Below are experts of layer 10 (counted from 0) of a mixture-of-experts language model. Rows are named router (the router's row for the expert), gate (a neuron's input weights, with its number), up (a neuron's input weights, with its number) and show model dimensions 0-255. Each number is 50 + 12 x the weight over its row's rms, rounded and kept within 0 to 99.
Before each expert's rows: a language model's description of what the expert responds to; "gets" lists some tokens that make up at least twice as much of what it gets as of all text. This comes from a sample of Wikipedia text that the model never trained on. Tokens count by the router's weight.

# expert 38
It responds to: Prepositions and linking verbs right after a verb or noun, such as of, by, with, from, was, during, including.
gets: " of", " with", " was", " by", " is", " from"
router:57 51 52 34 49 69 44 40 45 81 49 74 69 70 58 73 32 60 52 52 58 25 60 22 53 54 42 50 24 43 45 41 46 46 56 70 30 71 43 32 49 54 81 44 61 48 45 46 55 77 60 49 48 52 47 43 17 58 47 44 39 61 53 66 26 70 49 51 67 53 56 63 37 47 49 37 55 62 65 45 58 50 53 47 51 38 23 63 53 45 48 51 44 81 54 43 26 79 50 53 48 55 67 29 54 54 32 50 50 50 42 57 32 69 62 43 50 56 33 35 67 36 39 67 64 66 51 63 53 32 46 47 57 49 64 61 51 63 68 57 35 53 56 43 46 50 54 46 34 52 32 49 49 72 31 55 39 65 61 55 45 44 61 50 52 46 47 49 49 33 50 55 49 46 33 37 41 57 58 58 41 43 34 45 55 52 73 60 41 32 55 75 50 56 64 62 48 49 65 45 39 59 44 42 62 34 51 57 59 67 25 30 58 44 36 20 43 40 53 62 47 46 50 42 49 53 22 64 49 65 53 55 47 46 31 37 53 65 66 46 43 57 44 67 36 46 66 54 63 42 43 46 55 47 48 51
gate1:56 49 46 58 50 65 61 52 43 68 41 44 51 81 45 44 68 37 37 43 64 47 50 55 53 21 48 41 41 47 55 54 38 45 48 40 51 48 39 62 60 54 62 23 41 53 55 67 53 33 25 65 71 45 38 46 40 45 51 71 43 54 66 61 59 57 36 73 64 51 26 46 26 67 57 42 50 51 28 41 42 54 58 46 46 50 58 62 44 50 60 50 40 58 51 44 18 36 69 52 62 54 64 32 49 66 66 60 46 73 60 38 32 37 49 24 63 34 46 53 65 61 16 54 57 70 55 44 50 49 47 39 44 39 59 48 63 37 67 89 47 47 58 40 48 52 49 47 55 69 39 49 59 34 57 45 44 39 25 67 65 44 44 52 35 41 41 69 55 52 48 30 50 52 51 35 48 50 48 40 53 55 40 64 72 52 43 54 66 65 50 26 55 49 65 47 57 62 51 27 50 43 53 51 64 45 46 54 47 52 36 29 54 64 51 59 53 40 51 64 47 37 46 34 44 63 53 68 35 43 57 48 49 37 70 33 45 51 69 71 56 30 48 61 60 58 22 21 39 55 44 47 41 61 62 55
up1:63 36 57 55 52 31 44 49 45 73 59 45 34 48 48 55 62 45 39 45 56 57 67 52 65 21 55 47 33 52 44 31 43 46 25 43 43 42 34 65 71 47 63 44 58 52 34 62 56 62 32 32 83 42 29 27 47 52 19 52 57 38 43 47 45 29 45 63 64 51 30 44 45 42 28 29 61 36 45 40 35 60 69 57 51 49 51 45 51 76 46 46 44 51 58 52 41 66 62 61 61 37 49 44 55 47 41 75 35 54 30 64 42 45 55 50 80 43 47 37 42 56 35 81 27 55 73 30 35 54 46 64 57 42 51 38 48 49 54 52 55 40 41 29 59 54 57 45 54 70 45 56 61 46 60 49 48 36 23 66 36 39 34 51 47 56 55 50 71 52 36 62 52 50 34 40 57 38 43 51 46 71 46 64 46 43 29 40 38 47 58 30 52 33 53 61 38 50 37 60 38 37 62 45 56 69 32 48 46 48 61 29 53 55 53 49 49 49 48 65 25 51 37 57 28 74 42 59 68 63 40 46 52 32 45 38 34 56 50 39 57 37 39 63 68 49 33 44 46 46 48 36 43 49 51 52

# expert 39
It responds to: Standalone space tokens before the next word, plus prefixes dis, con, sub, inter and opening quotes; common in table cells.
gets: " ", "-", " con", " dis", " \"", " un"
router:41 56 26 48 36 73 52 43 33 50 71 69 73 57 57 69 50 64 64 59 72 32 52 46 74 65 34 59 46 46 61 56 44 34 50 49 43 69 44 40 88 60 61 59 66 43 43 23 48 51 54 43 34 70 52 42 47 55 77 47 51 57 50 55 48 68 54 67 69 61 61 44 66 54 49 39 65 50 73 41 52 61 53 63 75 40 51 58 61 44 72 76 41 42 20 52 53 61 49 44 40 49 47 45 70 43 52 52 63 15 44 63 47 61 59 40 61 75 38 50 52 27 29 41 54 56 52 47 47 45 41 40 35 64 51 60 51 49 65 75 39 51 56 38 51 42 62 32 43 57 56 42 56 46 42 50 51 51 43 36 43 58 65 47 55 54 53 27 41 49 51 50 61 53 42 53 31 53 65 63 43 54 25 48 52 38 46 49 44 46 63 64 66 62 50 49 32 38 47 41 46 45 49 48 47 39 41 60 62 51 48 36 50 39 54 39 45 35 53 75 46 55 50 47 28 58 61 53 32 51 39 50 27 50 14 53 46 53 69 41 47 62 58 61 42 72 55 53 54 32 52 64 66 47 35 70
gate0:53 45 46 60 55 34 54 45 54 59 48 67 45 46 19 52 41 67 43 50 30 33 51 58 52 43 56 67 44 64 45 21 57 29 48 52 59 28 37 36 69 42 53 53 43 38 67 50 56 59 46 62 38 42 47 47 39 68 44 58 56 62 51 46 45 63 55 50 70 24 39 34 68 35 54 52 53 33 63 40 46 53 51 60 47 51 53 65 72 63 47 66 18 39 41 48 33 82 49 36 32 43 54 42 62 47 47 40 60 75 27 60 33 60 28 53 45 54 49 71 50 57 66 49 49 62 49 62 46 47 35 25 48 37 33 52 33 46 63 61 36 61 46 61 47 45 59 11 56 68 57 48 44 28 42 39 31 57 64 61 46 48 50 55 40 57 45 57 45 42 48 54 62 77 47 28 64 70 46 41 43 58 46 53 62 38 61 45 56 51 53 51 55 47 42 43 58 39 61 36 48 36 64 60 55 23 62 38 37 59 46 30 61 65 41 55 47 48 55 56 64 69 46 45 46 57 46 77 67 50 53 65 75 47 56 35 45 49 50 57 74 51 50 31 70 56 52 70 27 42 42 52 58 37 39 52
up0:47 43 41 59 37 60 52 48 56 43 55 65 51 36 66 65 51 41 24 57 68 69 60 46 47 52 68 51 47 48 49 65 43 58 63 55 68 52 45 39 72 44 56 54 30 38 48 81 56 58 55 50 34 43 27 34 55 48 26 50 59 46 51 32 52 85 38 57 45 36 59 67 38 66 50 55 68 55 50 55 40 53 42 51 81 54 32 54 55 72 33 66 45 42 42 44 34 45 25 67 37 48 62 49 62 50 60 54 55 57 52 41 73 47 47 52 34 36 88 55 52 43 67 60 76 68 22 52 41 45 77 40 40 54 44 61 30 36 42 56 26 49 37 49 35 58 58 46 74 73 43 56 34 61 54 33 49 54 54 50 50 51 38 39 54 47 55 45 26 49 52 60 50 57 48 37 64 45 40 28 69 61 49 45 57 35 32 59 65 43 72 49 56 54 41 60 42 41 67 69 49 59 64 53 65 45 44 49 54 68 50 57 52 63 52 47 49 43 61 46 37 69 34 43 51 61 57 51 56 41 52 57 25 44 65 61 36 43 51 41 38 45 65 49 57 62 48 45 37 60 25 44 57 57 31 36

# expert 21
It responds to: Single capital or lowercase letters starting a word, mostly B and A, as in Blue, Blanca, Belarusian, often in names and music titles.
gets: " B", " ", " b", " A", "B", " a"
router:50 35 43 50 26 62 40 42 47 48 70 63 57 58 44 47 43 46 44 72 58 35 52 60 38 53 53 33 36 34 67 43 49 36 46 57 54 59 34 36 60 62 69 57 51 55 43 62 51 53 61 36 47 76 56 46 55 59 41 53 40 68 50 61 45 66 25 45 54 66 62 46 55 64 57 55 51 60 50 52 54 65 62 70 72 47 39 70 52 46 38 57 54 51 36 43 40 42 48 57 42 67 55 43 64 35 44 64 61 44 42 52 39 53 49 41 50 62 25 44 58 22 67 64 80 58 47 57 74 33 43 62 48 39 50 44 68 67 63 59 20 51 46 42 56 53 62 51 28 69 38 51 66 64 67 55 45 57 65 42 45 39 70 25 63 46 45 43 38 52 40 55 63 50 49 51 41 52 54 68 42 47 40 34 41 25 63 47 37 45 54 77 62 64 63 65 32 38 54 47 58 65 30 42 57 30 38 60 60 46 44 32 52 42 51 28 26 30 48 50 79 58 46 41 57 68 50 41 46 58 41 57 44 70 41 27 55 52 53 41 46 49 41 60 14 62 55 38 53 34 50 52 35 40 31 61
gate0:43 29 28 57 35 55 45 53 30 60 45 38 57 45 52 52 66 66 41 41 54 31 56 58 62 54 37 36 57 41 63 42 54 57 40 70 51 59 41 30 55 54 45 49 54 51 45 62 30 56 42 55 56 67 55 45 56 42 51 80 58 47 47 58 66 35 38 32 24 26 83 41 44 32 46 44 72 50 35 41 48 70 63 53 45 55 38 66 49 67 44 39 53 53 37 55 50 43 67 50 52 53 74 44 54 55 53 45 48 42 42 46 58 61 46 56 43 55 34 51 32 57 40 61 43 59 31 54 60 29 40 76 47 43 52 62 28 61 49 21 43 43 59 60 57 77 56 53 62 35 53 52 65 52 60 52 39 52 51 52 67 29 39 42 64 39 54 44 67 51 40 62 90 59 74 48 49 37 58 55 48 51 32 44 58 69 61 56 56 51 41 68 60 58 49 41 34 68 73 53 38 76 41 56 57 51 58 73 54 40 57 61 53 59 64 64 65 68 56 61 78 48 58 40 43 78 60 42 53 21 51 61 47 57 51 55 62 43 46 55 56 72 61 50 54 30 43 53 69 43 63 48 47 46 52 40
up0:46 82 60 44 63 62 41 39 56 40 51 68 45 56 67 47 23 43 61 63 54 75 46 51 47 47 47 55 43 59 38 60 40 34 60 29 54 52 53 66 26 50 58 50 44 55 50 44 55 50 60 55 45 27 58 53 41 60 53 51 62 60 60 49 46 54 57 56 61 72 34 48 52 71 30 55 34 53 60 55 46 28 28 58 46 49 61 42 49 53 64 64 67 40 55 43 44 69 40 48 57 44 46 50 43 48 57 49 53 50 46 75 51 45 66 45 54 46 70 39 58 49 57 38 51 52 61 61 12 55 56 32 54 48 57 48 57 39 48 75 59 64 55 53 50 23 58 65 36 57 33 51 40 52 51 33 52 61 52 35 34 81 61 46 27 67 51 55 34 47 36 51 04 37 24 55 57 63 37 36 50 43 63 60 43 45 42 46 43 57 45 30 56 34 34 45 60 29 34 30 59 43 42 37 32 68 43 44 43 57 58 38 52 56 45 37 38 38 37 46 15 45 47 47 62 28 49 62 37 76 59 41 54 55 54 70 35 64 46 32 45 38 50 40 43 65 56 59 48 55 33 52 41 57 38 42

# expert 57
It responds to: Lone vowel pieces a, o, u, i, ea inside words, as in Deaths, leagues, campaigns, coastal, constitution, touchdown.
gets: "o", "a", "u", "i", "le", "li"
router:54 29 21 59 39 53 49 45 34 67 57 48 48 65 47 63 44 57 46 52 46 34 40 61 44 51 54 47 49 25 49 57 48 49 53 44 45 56 27 39 57 58 62 56 48 38 37 43 45 60 56 45 30 56 44 40 41 59 55 27 59 60 57 46 43 68 60 54 66 57 68 47 71 73 61 48 64 33 53 43 80 54 69 52 56 52 29 55 68 39 47 59 46 50 41 52 49 54 54 55 43 57 56 45 38 35 40 39 43 39 45 37 49 60 58 36 57 44 52 52 68 52 36 55 66 77 51 58 56 43 52 51 61 43 74 49 46 47 68 59 33 38 55 49 36 67 58 23 51 71 29 52 57 58 26 37 37 64 64 27 59 38 66 73 54 58 55 40 35 34 38 58 64 41 47 54 23 68 60 66 37 53 45 45 50 31 48 59 40 35 53 51 51 56 65 49 45 50 53 23 31 62 39 43 65 52 39 44 66 58 53 47 72 39 62 36 35 39 21 53 64 50 51 43 44 47 48 34 43 60 50 52 37 64 22 48 14 57 41 32 31 45 19 53 56 52 54 47 56 42 36 46 79 41 50 47
gate0:67 50 55 44 35 62 42 55 52 55 36 46 35 59 53 45 63 68 44 50 58 53 46 58 63 54 50 60 31 48 64 63 58 48 28 49 70 52 36 51 61 43 81 58 52 41 61 60 49 54 58 39 58 36 45 39 42 45 40 39 53 56 53 66 37 61 64 52 61 64 49 64 64 47 24 44 60 31 66 40 58 26 42 57 66 48 48 28 64 37 52 65 43 45 49 53 52 36 72 64 63 42 48 31 47 67 36 40 47 48 42 60 61 43 59 29 44 47 48 80 39 54 26 58 30 36 57 68 54 38 46 47 48 56 69 67 34 55 45 64 59 44 49 45 42 59 24 52 48 59 47 50 40 69 45 60 33 59 57 66 31 56 38 56 68 68 61 74 53 58 54 52 30 55 33 55 58 31 52 61 59 68 46 51 49 48 54 71 61 34 55 56 45 63 63 55 47 42 79 34 47 68 29 39 55 63 55 49 55 39 41 65 43 44 51 39 54 47 50 48 39 37 39 52 67 25 68 66 44 49 87 56 63 64 51 69 30 33 38 33 64 60 41 41 33 54 44 31 28 71 49 66 53 34 56 57
up0:60 42 46 47 39 51 42 58 37 44 73 49 51 53 40 40 53 54 45 39 56 37 47 57 60 47 55 52 47 34 57 55 55 57 34 47 62 54 69 67 52 67 61 54 57 64 52 34 42 39 59 63 52 65 44 48 38 43 34 56 48 51 62 44 58 43 34 50 37 41 67 48 53 54 47 56 71 44 56 53 42 31 40 28 52 71 39 37 69 41 46 55 38 39 30 69 41 40 50 52 35 55 39 57 47 60 31 33 54 39 48 67 43 55 34 60 45 62 62 68 46 35 51 36 42 33 23 65 59 48 47 69 63 65 55 50 68 68 21 36 50 43 50 79 47 55 31 37 77 32 49 64 38 74 17 61 58 55 55 68 65 57 46 24 53 41 52 50 58 27 40 50 37 48 54 62 67 48 50 56 44 64 30 62 42 49 55 43 61 46 51 65 31 69 53 41 39 40 74 30 40 46 49 52 53 66 57 58 32 39 54 63 50 36 51 54 53 42 52 69 69 83 34 39 72 29 66 52 60 57 37 55 53 45 48 68 43 47 51 53 67 42 52 54 45 65 21 27 52 59 44 41 59 32 43 58